{"num_hidden_layers": 11, "d_expert": 160, "init_std_router": 0.0399, "batch_tokens": [32768, 65536, 131072, 262144], "train_tokens": 392700000}
Below are experts of layer 4 (counted from 0) of a mixture-of-experts language model. Rows are named router (the router's row for the expert), gate (a neuron's input weights, with its number), up (a neuron's input weights, with its number) and show model dimensions 0-127. Each number is 128 + 24 x the weight over its row's rms, rounded and kept within 0 to 255. Numbers have three digits each.
After each expert's rows: a language model's description of what the expert responds to; "mostly gets" lists some tokens that are sent to it at least half of the time. This comes from a sample of Wikipedia text that the model never trained on.

# expert 8
router:105091100112174121124121097092149154159135118144166132065145127142105123128120158115137163150124193122125114148131181128157147128102140145169139149093126120117094121143135144139114135082125114120149063131188136139090156157108096096105162121082102116135106121146136159116128101123123131130139098145132087117096134149145143159114132126152148143093154124157082132120133096151138140153125
gate0:085118144131080176125129122146144123126090131093113156123135122110102147139083149120094144127136101122110104176173103081098114127104120113126114120112115136136120148114112147160109163107182115124177094098163135151118132111151123135107137165114108075132176111116109120156141113116090131122153121176093131142096137097116124105122123113108098151104147184140074148098109139136108116138152
up0:151142122132104098124077086107130131146150110182095106127121123136150146158122137137159121166134147110130147080112161165151124138120134124085175130097107121116183107137148110139078143114114179132128138139115201116094153096100089101136148134109148159125107134112168121109103114105148117124110113157135136135129118119110132124130154127110126189150146063119119153135095104133106119125109
Description: Reflexive and object pronouns. Object and reflexive pronouns after a verb or preposition, such as him, himself, itself, it, plus God and Jesus.
mostly gets: " it", " himself", " itself", " him", " themselves", "It"

# expert 47
router:106115099105193147105127111105174187145142149100137122082151153070110117122132173120101145135145138097112149149155126140115098093122124145154143203104123142122112099136160131174142135140098144158140107159144139144117119174101127136111121134081122099131101135099129115130135130100115125155165104126112130138131167109126126146113095131176129158134166167151091115116120137149150115126134
gate0:132116077139138117135117172131183137139095122145113107107131121136108103141097174117121088084152140155127147122127136159192176119161118088129105154101084067085113126128177144144093141140129128162149073124117132156180125075131118140130115114132142101127115128131142170137134113129147127134126124117106087115132153118097128161131091133112123161139116126116128127141116144078110103128150
up0:125143177147116131131143091111094129133165138112160163143136143131151141111149085153144163165104105125128107144125135104074088147089150157122159082147164182176171142136091118103167106115121123098094176139140127102086131181103145112123133149119110176129131110124107102125121130121111128113132125147135171141138098152139132106117164131150137101127122134142121138117134107175150161110100
Description: Sentence-opening adverbial commas. Commas ending introductory phrases like Similarly, Notably, In 1998, plus opening words After, When, Among, According to.
mostly gets: " When", "After", " After", "From", "When", " As"

# expert 18
router:079112113122195139112150142131138187125161146155145117097140111088136152106144160105122135137160169123110127117105118125102122114130122162166134191138115139106101106119142122103166118132123134173139115115177119140120122152092138130134094119095114110161129111115132149108100118107098131148142106156120124151144181136141152138131111151132184133091128145190099094073128117133153129121103
gate0:125103141168137127139115099140201120134124184092145115126139153122106148102157142134154152106106136083131120121114103090131162112168122155158134171127125125127107135107149151118123097139149156145150124170156151144120094128125119094073119103076159157140136147115142151093118149119099129104164097076160097165129149138151135114176087128118116121148130110145110138107127127129179151134138
up0:127110154165136120138110099140192119135123172083152123122119158108097145102141134122158149114100132084127120121109114072121170110168104150163126163132119140134108133107160142115124105140142157143153134182151146139121095120114130093068112109074156159145143136109153152098131147128112128097146102075154105157135150145146130110173088139118121118146121113129107145113116123112180145146142
Description: Track listing separators. Pipes and numbers in track listings and episode tables after quoted titles, such as ) | May 15, 2021, | 3:45.
mostly gets: " Format", " Kal", " sch", " Re", " Digital", " z"

# expert 36
router:071108108108156136114133163150142181145139131150126120111151109096109159108140185102072138130135183125091120133130129108128129107100120164149130200121125091118128119158134116156125131113099092188129096103174097153106145129122120102131090136093137106120132116094110127117105114102134129141139147150080110121122171131116110159129104121136175140120143129145108098117160134137146113166124
gate0:104094151110121143129141107133126149117164154127116167153127158162152122150130133129146148153138154123145123173161152111086119159127162162120125116131112111196142147097097109137115136126112109127074128133117144130126166105121105121086137143104107051102115147111098166143124096190088171137133120114091156109114189121108124148116125131131151174144143141132129141104119156154108131145134
up0:072103138141135123126135187144129124142093168142138148114123099089123138102110105119146158146122142144128179084078142129116106090142099167112147109146137086078141140145148127121132156173120107152113112141136129118156129136094130133085118135167156162104106118089117134129065092142136136093167122143105100131109118141144105125162123140133111141176118106161111119161122109087130092133143
Description: Section heading words. Words in wiki section headings after == or line breaks, such as Early life, History, Reception, Soundtrack, Background.
mostly gets: " JPL", "Early", "Biography", "History", "Film", "Track"

# expert 54
router:113099102109151167096129131147166147120101155156158129108135116130134140135103184145107159136138153130102128118101122122138137138136157138161125214127122132119097105140120171111167122126134113144112113095196116136121140171087123141114138111104157106128092140091098144115120115088124115154160139137111128141134150162116137143131097158154164191118165114167098118106111124162125099130107
gate0:125107129086135124100136101133097119205124101121112090114142100070118101082097160128092137121136146134158128121144114135100133120105105130119121114122168106080161091118131080134116115166086112152116119143123167151146143125132115131130119134110159141184130115097163123165115126085183088144180133129150127130143113114105103104112105123125125162147141153113137140135131153172131136100147
up0:109166154148128140142128120146149130094107141140143151159097138158119169143082107122144119145169113141135170095106131140102139134137132172150117145156171134131156084136158130111129112094143123124073129110131154155102172087118149167135161117143109115079114135108122129105063119127182140148126130098106167121129074139116091105139135135123136125126112155120099115092160115113142141074150
Description: Indefinite articles, determiners. The articles a and an, and determiners like each, every, per, next, before a noun phrase, as in posted a cumulative.
mostly gets: " per", " every", " each", " a", " Won", " next"

# expert 1
router:071117121080153179097131130153174174148117120128160111101162134131133144143131160122093129136129178122099128114141127121148148127127147153149150190115131083144107073130126167166152136130103146138134075106157158141132138125095099113098119153063119116165132136132105131128108129132119152126165109133110125116133132149121142128127090137163146146141133123198092150123125156127145114140125
gate0:158133157130148127138140140161106143103122141158154121141143149140101149117107123081185135109112165115110132092143069143068140121114131092138172172161148100137140112107210110136118139118121140168130110108121147093123130098124141170090147174118124154142096150126176130144113147132145104110154143158126145139109138119156166142128104159128122132139079154094129145145147155144118132122138
up0:135129087139082133085109161150131119128143087187125128106110143113116173165158138109130173123120071143151159158118102155136103098125159106128104146138121131134081143083089187121125118127107117069136126141131144124128111127114155097141099131133149123115149119083151165126148115157163123189088120072102116097126124122132108126119130135112115152118132107093153135123136128129118111129153
Description: Infobox field labels. Field names at the start of infobox or list lines, before a colon, such as Coordinates, Website, Species, Played for, Producer.
mostly gets: " Coordinates", " Website", " Clade", " Turnout", " Species", " Spouse"

# expert 51
router:096080130138174154102125140119136150160126127124134119072136122091105150142133178120091159130158116122063125145113151108135128146158122145128151182111124126159126116113119117166143136098102137156125115122173115140103154177109125111152102110112121100124118116125097129093129138138085123127152140154087132151151134107137115147158107155154155169122171126155094154127134092143204129133110
gate0:081131156058119154137101126103131140133146139166133141151143137129201106180098121135120150127149131128085097130058130101108101137098062140129103132132109124123104098145098130155129126114116078172156118091137181147126143147106168081126130120145130118100158117124145149137128115123122128122180144143113168117113129139125106127127121133116126147136175105127124135164123132115153136110117
up0:107158139099104114112093115173103129157088079092104114134131127146181153109097138148156145122166115135086122127101131116123118133112140150130147172146143134141153149130097098129136123098113099170164149111165151103144117157144144104132146146151105116107108147120123098108070126130101111110138118168113159126132117172185125112123161131098165166141151151124140141145166158109145171141093
Description: Nouns after articles. Word right after a or an, usually an adjective or noun, as in a small village, a one-room, a voyage.
mostly gets: " Upload", " MPC", " voyage", "year", " woman", " penalty"

# expert 4
router:110103109096136152105135122150145145160114147142125114081120115095114157111142166112142135126146164122097154120108146173163096094111127182177128192109123141126115115151117093149184130137110142143127081087150117145097146157104116098089123113045116146097089114112110135118152126117117120134163141145077111144138131127168135126116115155139132169115144135124121101107115123103127127130133
gate0:147144122151129095127123133133121103122171171169149154144161153130165135112051147114122170168118154134133124104143153118081123131108158136160127115106142123131140127126147151139171118116137139188098116145143063117121109121146171131134143110144107138126144155101146140079124102128108105143163111130131156147120113194098129154119116134120123130120090156135110129121088112194144159121126
up0:166156054167120105152128165138130120111136141148152119157111121142148157102075139159124110146146163104129162107126145141084129169117140119110129137085143107094156122110155157140131125120162132158119140093121116117107117085176108114118123126142133132090150171100138153139107086120095108137121124134145131149113122193113114134089109081087117127131075154121133100136110139143144142102153
Description: Coordinating conjunctions. The words and, or, nor, with, and list commas joining parallel items, often after -ing or plural words: thinking and, buy or sell.
mostly gets: " Swing", " nor", " or", " providing", " Non", " Your"

# expert 9
router:082128069101163100095125156125128158114099134145147111095108107121111139143133188096114149142126173134118121107147147094131106127129130145144158198123109115117118103140152162140184136105106131146137105121171122138126128133104126117125096138084120109131085099116106135127138124125126136153174129167095106135146155121105155120134108143168140145099137137156069132121084143098158101153094
gate0:132148124112140126134121161123120090126162090132135124134119120141152134109111138154116158150096160105090133147117121127153111151144133136158078126158095155093136105100114143134157137138117114178189151143132156119108117092098142139104138092126116103105096106099150105117116095150119158124210111119103153141126093143179131143107146133070145117166133128131076136136170136163102124151119
up0:173133067131138144117105158145117123142175102080152103143136123125166149134125119115133105150092124092103131128123093123154061135133131114120137108118129132099130144170122142114114186119081147146163133111150114108113100120159119135141102134154100111144081110093136126188084129146136149104159101084107107121114123120134143138116168081129139150138111131129153117127113115131156184113096
Description: List and infobox closers. Closing parentheses, commas and the after place or work names in disambiguation lists, cast lists and tables, as in (1896), as.
mostly gets: " Representatives", " Pra", " ago", " presidential", " households", " administrative"

# expert 57
router:086122120152176167138139111120174168145141160117161134101148125111144140131158137126099157140130159089094131139095139139103115091156143148162154200134128118127108112136150143133161136093111132145144069093144100149128133169092144132111144122070108131113129134124129141122113128101094119156127158111104097130133146103175124153135108182139141157088148154167106115115114110147156120127113
gate0:165143100099167170145110125054149118104148083150150140135105106123147094143139109141137158123143150138077117149086117103136137159113113129134149119153147138120142131097137134092128096156087138131151108086144091106122113122099115128135081091128133115113110076109101143138115118142122130140103141113146117131149108134147116149119122115089168133110104121185141092085094113154140161179101
up0:129119097115130108134106104100158148100152145103128097104085130135151132158123124135147074140110151115170143071091098096175086142107158138101156165115113112138151174138098116106125126069102132116119107139113144108128141122108126120174124092142133122139139167124119091106125160137123116143124090141126145101131119169086146112137116091124148099105087165143127162143111127123148113087177
Description: Verbs after subjects. Verb or verb start following a name or pronoun in plots and biographies, such as died, manages to, fails to, turns.
mostly gets: " died", " buried", " tries", " flo", " bl", " comm"

# expert 56
router:107143111109171146109126175135122149157122143113147116107128114131140149136100183100137135116152181142092145101164137117145088135158126158153152173131126095133145098151147131146162120135133158164113116115180136141097119175093139132120118113081097126133120137132113125095104144099116142143162123119117144183154135136146098128130081159115159159134136092175065135113131109149166144124126
gate0:115102130127153120117129144099098127134159099139113164081069161104096144139160143091151166109099094116121145151122126127108133122130131117119154139104110147176088101142102141142143177141086120150056146131128128109113158133141113087110153074110094094159117149103112098129122149165139165122139133147125146121116115115118148118125115173154178102133137087131153086151101125129123128114121
up0:130158159158103141098141083086150144107159120124088114143121138089101134096112133086140100106117134142133152147148129116095149121129117167134147119127088147137145128056117106153124081109126069109131121129116113131153085174092124122108144125117133111115129102129121125174141115118151124120117082139110095165142113110124112059151157144146166122132144120117081088114137147168111134153138
Description: Achievement nouns. Nouns for career results and releases after ordinals or numbers, such as record, wins, title, appearances, album, role.
mostly gets: "×", " appearances", " success", " minutes", " concert", " performances"

# expert 53
router:088118114104165133117129126127149153143118147154143131086143146132107125135119149135139119157109150135098133123135137183124114107124119160182109158110128137111125097145136154146123113098128132176095088126202091165102159185085103145112121124088118102117109115117128134135087110106117103154128093169128131126128122117136107127108085190167164148136160152187128130120118144133139131151126
gate0:086128136104123108124108105128158136125119121160117131099120143140142106138128121139124134150151146086132149101125111139124101115147151133138103136140125101108129152156108072153119134149145133089120132113107178124117166089079115157098201139125136176142142094143133164114169189107120110193097095111098113128134115066130130134130086125126150146104150151127113104087142142149139137161129
up0:163148105112103119092150155127082114139114163124101140119106079120157120141120134173126136121128140160157104154147115090131155154138114141097130107094131123138113123096137139103129128122128111122124109135154105112194098119186095121188115081114134072132159108123114078073128088149109114106149116175134152148140137105160132129087156107140151126128136101092104131145109114107136143117114
Description: Mid-word stem pieces. Inner word fragments after prefixes like dis, res, rec, such as dis-ill-usioned, rec-oll-ection, res-po-nsibility, Conc-ert-os.
mostly gets: "pec", " happen", " seem", " depict", " lack", " prem"

# expert 59
router:137131130109201132077128163145119171141141144123128086093136130102099141138150159123110125100164147133091128121133157126103143102159149175147139170117119089142084126140132118151158154096119120160142104138178128185136154167117142114117139117118116140130109123119134123081110120133099160160181140142123109124132153106147164131131113155124166164106139114142074107109114111151158097129127
gate0:135078130141133126103128108119116130136125120158116102131128105151126113083149132084126112080105112124140083146118124141133127082128101169118124142047096105029132137134114134122138093131170141144124127117118124162101155157138127130132134144110125137140113170126091089129125152123135128149144149125157168121151132144082170123134103138140157120148113167111131121119084126108151075103141
up0:140119116153137167147111145128117152109138162166092099169159139132099127093120136139104138107113101113136121144113089146098128068142140083165108138119079112076106113139118128098133113140132109149103117122152174130122121156151116121156167157102130101141085129138140138117090125144119098143140147131100181123178153141128095139185097116105126121153181144146112145124124143104179131122155
Description: Topic nouns and suffixes. Nouns and endings naming fields or domains, such as life, architecture, arts, film, drama, -ology, -ological, plural -s.
mostly gets: " architecture", " cultural", " arts", " economy", " drama", " movie"

# expert 52
router:083107115139174159113128116105141201126170147136173096098108125129131127127135177121138155109138167113097087161130138139153124115171131117162153170103130104146092136137143128127174148114115120140168111088153168137123133159127127108121156127070122104110102136131125135120136104146137116148165151134116126121143158151117136150151122132148171118085112115131076117127118109169170123088128
gate0:078095153114193176144114135148140088126114130128106181122176113129120126064097106108127186146127143137164135148135110138127154074142112125109073146142100106116131089094104129131129100133112122139122149118166133131105135156141128132100142137122158084125137117078117148132134158113089098114157140159154167156092160115135115145127139106124100125106135113142106129124136118157143101142107
up0:156161101126104080127110108125159164128131133108138057148142156138138161136175143121137086076149109162148081129098132112160068147124133153140113128096124135129111105147147102161073152152132131126109111087143096143108101145113128119153088128127139150157130112110152099097114138114135137143129108098150129126137103161106186079112137115104111155133121149125141138084096128144143127135127
Description: Inner pieces of European names. Letters and short chunks inside Slavic, Germanic and other foreign personal names, such as ö, ys, hu, k; also paragraph breaks.
mostly gets: " Dor", "ö", "ör", "rot", "rich", "hard"

# expert 14
router:100091090089142147120129163128178159137119126143142079111156122093111119113103167128131126145142167095116130147119161154119139112142129174185118160145133090115123132137134149156131123123116087163138090112175133150124116165086108139123153140104129102130133105128142168134130103146099115138162095155121154131125152126140126140131106150194156158102148155192121119112121092095136139156125
gate0:095130101138120132133150129107170135122084073128161140088146094103111044163111120112111096145153125169117150137122142158108130089115140108137125145140119105116154107164167153136120125103072123110150129108139131171147112113101106142129106136131147097133068146106122113111140140086146128146110147166156132145072167093136142130144145139129114072158111123121129154137112123137156126121124
up0:141125154152130131147091119124144138084170151081152149161089172150128184134125146147113157121116121145116152113102110085165106117121141165126131134113115140138110149099128126090136103135158131151107127174124102117163162102153182112115098118122088173074157096130051133137113111175103135113147137111118106142135095143159121135139128140125112164170121149128123126110142120148126140115140
Description: Paragraph breaks and verb forms. Blank lines after a title heading or sentence, and verbs or participles after is or as, such as known, considered, persists, varies.
mostly gets: "According", "Born", " occurs", "Man", " considered", " thought"

# expert 10
router:104127092138183123142127170114175168153112150113126094104152117135130119123109180116099155134128157091118116152147119124136105134130108141156109171134127095144136125157104155142133129080129135148120084093179090134073142133122127136117103117084100112135083132123115146080160123108162119132129114128120109153108144182134115151139091123183134161107122115162082142122149107107147121136124
gate0:150102129152134135138121104137102167134106177080120082094125142132126119100157144170104113129143122177130154140120153113126126156130114154159145138110112119105103142107122156101118149110096123115190120140127112114095131127111113136163175158106115123093124122152110144126100145116128161121159173102124120096174096115148082155112124131110156118131122132109106114114170110110163105068195
up0:127142143124120123114146091090132083135123146152136129164119152100145109117126108082146151126101173122150148104153137135072158093115128121072139104103124111109140086181137069134126108122141136142100138128123114093135150128136187118108133083162100123146135150139143108106115146146134124138173138144160134135103077106128153148164129101140096133115111138128106147130134147145107180166071
Description: Name-internal syllables. Short vowel-ending syllables inside South Asian, Italian and other foreign names, such as ti, si, ni, ci: Bang-alo-re, Gar-din-er.
mostly gets: "athi", " Diego", "east", "aru", " Prix", "cor"

# expert 40
router:095127112112180136132139138105158158122135162122115096088133136108118128145150212121111144156144160122056152139128130132155126076154110129183133178129133117106122116140150149139172158139089153124108100098166113154132111148107151122128141153079122101124110137132145153119138144102115118136138131135139144120115167116138129130116117138141175131114172133179128130099160125152174119162119
gate0:101153137164133181143140134109184118089153154120150140116121141103101134143168113106150134153109139161122171143128169117122135115141174134138141130162104133120136123150124113141171125139077139100176092129144171113162131122157137123173114135144123086069151117179124134109135117106132178134102172106124165104107123077121127103096129120120102149107145142149143087126151117127148143120116
up0:140145122144135092152116149137129144194126079087137153154113123107107130134107097124081103114121141096158082107176111153117109141120113134093125125121112110130117171102136113139119101123142108155086159192115102123121157127089119127119132113159142153079115144118103109137148144177174114157118173145096107153129106140134149141124165134113129107101105133121100119174114131081117135171139
Description: Determiners after boundaries. The, its, his, their and this opening a noun phrase, often at sentence start or after which, and, or that.
mostly gets: "The", " These", " Its", " The", " This", " His"

# expert 30
router:073103083126158132152133131105183160138128139121168128094115133102110122151150181135130153132155157128106145165119155150116124128146134139170119173112104122129123101121129157140160115122107131157112101105182135132134111119127114127155136144071144108108133130135143153119164129167133134146122152148091112132101175097126119125116121143145174149096159158178096110109162072133173103135131
gate0:165080137173168131120142137143121120123084121132168146125153070113157160104069124119158119129148137159105148138132152114094118147154104134127126183122103131129107120128124128104115139074109099153135111106106105140096162179071122130116115124126129097114120131127123099170095110115114138137109135101137118140136139119137146114151120182143097134138100100212136122119130099126102122114109
up0:120171121099139128104135113114130112152134133125097141088100180107114108119143124128126118073141151108092109127109147139137147145137115158155093093092108112118147094184129133146128155149130137124128118145149125141195124130125153176116144148125140137162130187089140174102151171134176159113123100172168143130145149124153143120109120084109145139117123161117088158133103164141143141104111
Description: Commas and state names. Commas and closing quotes ending clauses or list items, and US state or country names like Texas, California, England.
mostly gets: " etc", " Tennessee", " Maryland", " Illinois", " Massachusetts", " Texas"

# expert 26
router:117120127117144149117130128112158190144115150140142100086142139080095158142099165107135159143145177132082121115146131107155126102160108124182175159124122138147142097138144139165143142109125136144113104074183124131099136157135123138102130142089104108122102122112112147099112110118123106166160112161106113139133148121162138156144098135162193147117166137172120111121142093138140130124124
gate0:100158128150141149145103095158105117131129154165120160117118097132109089109116118095138120132138147148115148142150111133114179065166106128168131124104109090166090170130178148082151110112090082130128107158140133118138126085125125121157152122126175113107131125126105144111105116111130122127128125147089138130148121203103122106115108124116162131190140138097112147122114121118120151085139
up0:135161119113134143128102124165167098088122104122121135143129105163155152145153105179070126124123120092137072106145147118101093150107142119142145143097135096154134072160102118150120154117137133115133133147118167094123105170120167101127115109115154123142115151181121135119124112178142077136164101141160154157128150135125134089120118154112098127114079132162113148131092119165117118151131
Description: Break after tables or lists. Blank-line breaks that end a table row, list or paragraph before a new heading or section, plus given-name starts like Kath, Mac.
mostly gets: " ±", " Ay", " Kath", " Fin", " Kate", " Din"

# expert 46
router:124114088146138113138140160133129137142124170141120120070142141090089129093146156110134131131167151107130120142145131158111110103146112169161135212135134104093094102136125144140156116096095128157150076154183118131106123154101121125106135121084137119146106118116122142128138139102111129171136144145147143150125159121123125140131112167145180165109150122158093113103143135129199120120139
gate0:133111103109128166112145149108108163094158142117177131122150114159139129148136163154124144138135171137124093138108167111122136090151133076140133134142130106186131150171140121114167129139150146094136124112178148154099129124143170112155086149115101116151131121110175142117131117106177084128133135170136109146139116151123171129086114136102095146126180096112128108128071107130119113103128
up0:089127122122127128159136144103141109160117144124167084148147124095118122127122143118140096138129142140142108116103150139133137091149143133145093064173156100103116134156112117143124110105083109141147112164147127115116160124105156106128084085131160117149107144144162101168098111124084097112098109168130088136063162103119100129085150076106106123138149101115148126111151121159126098133117
Description: Colons in titles, fields. Colons after a title, label or speech verb, as in Book One: "The..., Family:, arguing:; occasionally dashes and line breaks.
mostly gets: " :", " Op", " Ter", " att", ":", " Ak"

# expert 2
router:110143129114142135126128128134169175154111118142127109123148131114084153140124155124127131150123142088093157125144112160103101137128152159164122136094130114122135123154139112182145139093095128130090079095137117150127128125109085130118138114039109078134097083130150151094137136091137126143110100147123102147097130114150111137139133159180182173110151164157102122122129116139164121133129
gate0:130057132156171172117145130125156112133095138148115182150124113176178144158151156108140117132109112086109119083136145127129090166135126121109121144118135138116146126079153151091092167087087153173113117119127128115109107123118111113146128117081135123105125128096124156153135136120137125148143145114096171130171176112127112176125130124089145148143113127123139152122124084103143146136140
up0:136135158181105101130128142057160158157146122134112122146083146091149158140133147143122128125140117132139137132156127097105157111165082105147177111094110121093140101145118128138133116170131132108115126120115127126111099112142134127125113145084117176128135121144144138086172158164142142096143113146099103156139095158127104117048154127114125168094083118101123126131139129094145111103135
Description: Word-final letters in names. Last letters or short endings of names and words, mostly e, often foreign or proper names: Sen-e, Iuri-e, revenu-es, Hu-be-i.
mostly gets: "e", " 1938", "wick", "amm"

# expert 17
router:089141122075145149093130150174120166117150113153140118102154129099129147135107173100113139131145191141060117110122134115122114088103139147184125169113133106136145107150135132177145104128080119165133097116157119141106122170103138117120131103048116106142129132104117137109125123133156123171128132145095098132133153130135132132136128136130153163144136141164086125130147154120133090140122
gate0:091134126099154131101144147112129130125147099107149137135097100166138151109128135129119116105142127153123111133076141142109120162124144114110141182186123139145080094091136129096158214131132158124156128152123176134123150135119176158146159158122101137142130135131074103126133158105109178155126119150134165120124093153156120152115125159133115147093116110137110079142136121128133149143090
up0:119116076125150057150119121088122136134126133136117107090103131079091141129132142131113129113097125097170130099121108119147181072176094127136116124094110120092133137161103132127140061091137140116098113093148112139088107130157126119089098125147124171109098116078148098155137098128120118081122144140117099140147137112112135121141134082120134099118109139134138130122102131107092107137136
Description: Table and header separators. Pipe, semicolon and equals separators in tables and headings, plus column-header words like Player, Opponent, Votes, GF, UTC.
mostly gets: " Opponent", " GF", " UTC", " Candidate", " GD", " Votes"

# expert 6
router:090156095128175163115123145102155161114154154112136127085154108124120136131106183110096155129154135149091124136123115126154108143134155140153162173126129125121131099145147125138169146137129149159137124106194136135120104157126140125119133139058098098146131124124103137122115127128107101150162138135118177138129154173117133147110098138156150144131137139199071116093113108135179121130130
gate0:152114111140140158145123093134136172138111115165124101098092101134122165150137159160119139110132178160166110153059132137122181140118101085124137149130126128146104143173132126133139147130125163084110143143134143122128129105151098152193109111108111094139115121131138099161109125136147095147180137145144135113080164143141134091137086177166114147105138124108153129152127110131100121129145
up0:140144141115143145127140104125095120138102134162127106151081108126154154179077162109142104136125115136132070129102147104117183132148088119170134142128130119146142133156098116108138151127137145118077130144121106128135208134120121154105133128081124120118122151104153115155138149117104079126104137163129118128150177097092090144127088161154124107157147111105117140112073108126134106146143
Description: Table cell separators. Pipe separators and punctuation after dates or years in sports results tables and lists, such as 16 June 2016 |, 2020;.
mostly gets: " Loss", " IT", " pm", " Tat", " ESPN", " Kit"

# expert 41
router:092122117108196172088130149129150133149124142133149144094110129156129158134138156119108140155155169106098149120109122100098131129137154154150146176116130089126118119155146126183197136099114115165120102163179132162123137122110121123093089107131112127137136118100155127118119141144082138127137110145129113140124186116140151133121108146139150153105127119186090138116140092158163108143120
gate0:146104098118150131109143136138100122132170129128110145142119110156135145128093129046117114148092123170103107114122110135146151128157084128155113151118175121115141152148081130188125131108098133156152130113126116109119155165170123108085106142127116122080093093132109126126130150132097126115147136122125093143133129134153136164162127158152113137069095101143139140120118125109093098171073
up0:124089099136158087106105141141137121154108136144102162109138152127145119104129124135150153106086115091158142132124133109135123164116124123137154085142106149116121155101130146123137153126116100089100146137111130148144175113140089074158138135124173123124162137141123172103161123135157140157161140151087074095108089129147149183146130132145173165096161127098126109108146135094138182130112
Description: Possessed family nouns. Nouns after his, her, their, especially body parts and relatives or personal things: back, father, wife, daughter, own, command.
mostly gets: " own", " father", " wife", " back", " mother", " parents"

# expert 29
router:138117124114170116101131152124142169100122153134132111096129117096107116158120187100129160142130138110105117136133132097133129105134139161184154210123127112137123125136116138136136138110104146122143105132195165176112135174108113122094142144124113110103128148119124111115136172097127140144175138124089116126131132118166139155148097158151167182125162103170103122122152125123180127114124
gate0:099146161093129143070104087127114181124149084139180111140097114089113100118167140136153136109126106168112113158125077143115171134135106159150143165148149147129127060165116097142139129141145109138116117122148150108104105122152129150127176142119170138156132146129111145136115094111102143123109150108123141115126142146126116090122091149148106162124102119116121058106119146145126112145122
up0:155088122143139121161139143095130116114113111105124082119104117142146157147130125102139125142146169093108151142131196122154127113178136104123123151120071142172130134146187145157090136136136125140119113134102118184145108167119127116138072129142141108152101113165163108177123131134140124102125078134123104132083115148119149112117138124131142073107167120143117148167122150140086109124127
Description: Superlatives and quantifiers. Superlative and quantity words like most, largest, first, oldest, any, some, the -est suffix, plus pipes in numeric results tables.
mostly gets: " most", " largest", " highest", " Binomial", " Most", " important"

# expert 33
router:077094093104172106137128083102166152149105142126158114092142123080109140120120159107124170147130171110115117106125128144116123093122145176156142189126126154113123096148135129170151103141093146170117088143182162153099127170119090116120108162098124127133118107114124137124140101121119115152158086154133119165125136151157163106109136148139120151124142120160099115112136140162143138118125
gate0:102113112114133132132108141149131097121132117113133103121075075125116106072136110088114135120142138149102105128128109093119095108102146169104132103146155129147160100129115112111114127104116187122140094110122130135115123117143126092090085111103107139147146138153069128125089127110126100119139129165206108183110134108072120149131129121111166172120141093118136113114120129127179137116114
up0:124120106095143158117109118127099104107115137129130141120099137118099131091123122087156129145109127139095119125138112126125141082145141149151085136107149105112131064103166054141123133143139132119128118156107143130153147117144105110135116113158134135162099101089104128119088115184172115131108097142115143126083136135090100171143105095133160157183144145150097115078138101097123165121142
Description: Comparison and reporting words. The word than after comparatives, plus said, saying, stating, available, necessary, and scattered mid-word pieces like up-da-ted.
mostly gets: " than", " saying", " available", " stating", " except", " necessary"

# expert 19
router:114128120127152154112134128139170180147127129111126093069157149067087135123120163141119123118123148135077139133099155182132141101171127173185122170119127107141135124132171113163148121079144108150107087140169140146143148170124140124117111116081142121141110123133115159147157132134129132129174121131120116126122128111140131132119101149129182177108152136140090109123121105121173135136125
gate0:124123087140167119052095143127153146107121130128116121128131151122115159127155172106170124084155113153092164109114100097148115102120124168142165142127112063116118129088129134166131159140104113097114106129115145108110103132112142112137119107131121108167146128111103081113151138136095137130171127119159168117103136109114135086099158139168113107095167151116145156116140116114155096148157
up0:140114085170125169104072146123121163107124130084122130110135134118068116131136138114106113107138138155103114126138117149165121110141153137148121143115126132118161101110158097153100141170150127109128126109138181090095091116125154129130086102121128145136120123123113108121148117140183119131164158133131172148099117124102171104145091124160100123114115157119122111107183173119118077182141
Description: Abstract noun endings. Word-final pieces completing common nouns, especially abstract ones, plus from after prevent: amnes-ty, electrol-y-te, T-shir-ts, obitua-ries.
mostly gets: " reduce", "urance", "hip", " connection", "care", " sex"

# expert 24
router:123111130118172145131133124143140151147150126142173116074150129120143114126127155111101129143134176098092134099126183134131117094171099155153135157164127091119133120124114124160124132109130146143153092116181151131123158167105125111083150156081120121103147132144128152137135100137118145137166120157100117146119127107128086153127084172157174137092142132167078130103132118157180113113122
gate0:103139097097129171142150136119114113128144139140085139165140146122143125146142128137113120125108136131097114083134149115108161112113134080135115108115142148134137079133139106172113162107120177122132114131168110115153115164195098156112148136111134105134150137132114109148176122128139111115180114208116150097130125121152176129163136092113134113097161129116108120105174115116183100137121
up0:120109136123132159126146183146101148164085054122119144113080098127099152140112113129131088072143187154115103114148125113152113137114149132134133142131109127101137139121130141088128103141118126125123145133145158112153123146145116123147148127126159119098115127136088070116119108151152149154131154163095075150093168064114109134168104146130168144115117134146096119120151114093116123132120
Description: List and quantity nouns. Nouns like list, table, rank, age, number, plus both, variety and slashes, as in all-time wins list, were both defeated, N/a.
mostly gets: " both", " list", " List", " table", " variety", " age"

# expert 22
router:081102119090183138106132138158169170123117113129158108088106114111132107120128169137103112127162157099127116156142150108097133148107143172165132154096121112146106095165121122125154110119102131168125085116142147152141142125096106111118110177036129114158115094126118124115118126096131127155144126138087143119138143119133143141106100152152132145123139144145064128116119171117141102132118
gate0:139157159155143133113145144126114080124070143125172148089158099143156138157151142119123119120134148139116109125122132136126105124125132115134151124152128149166121136134167140135129091101094176099150117132151137120157134107146161141129082161071138145136103153155138135140091145130148090133101151167100112140110107091143104104105127158104179165147130086128086139128074106134128151122068
up0:156108100120154087070139116170108090094133131111124137138105089157106117134149098091135140132101135134116119135111117061157144130130139105126123122142118139134078149097146123126135153110123103148179150131121152130156097091147111107120119124100189131129138131156131125153127133122131105137138144166145131124107135168157121118098139193119125122088104082132110090153068129081131102154115
Description: Infobox field values. Values, commas, line breaks and parentheses in infobox or taxobox fields, as in Born dates, coordinates, Kingdom: Animalia, Genus and Species.
mostly gets: " Animalia", "ー", " Historic", " Places", "idae", "ensis"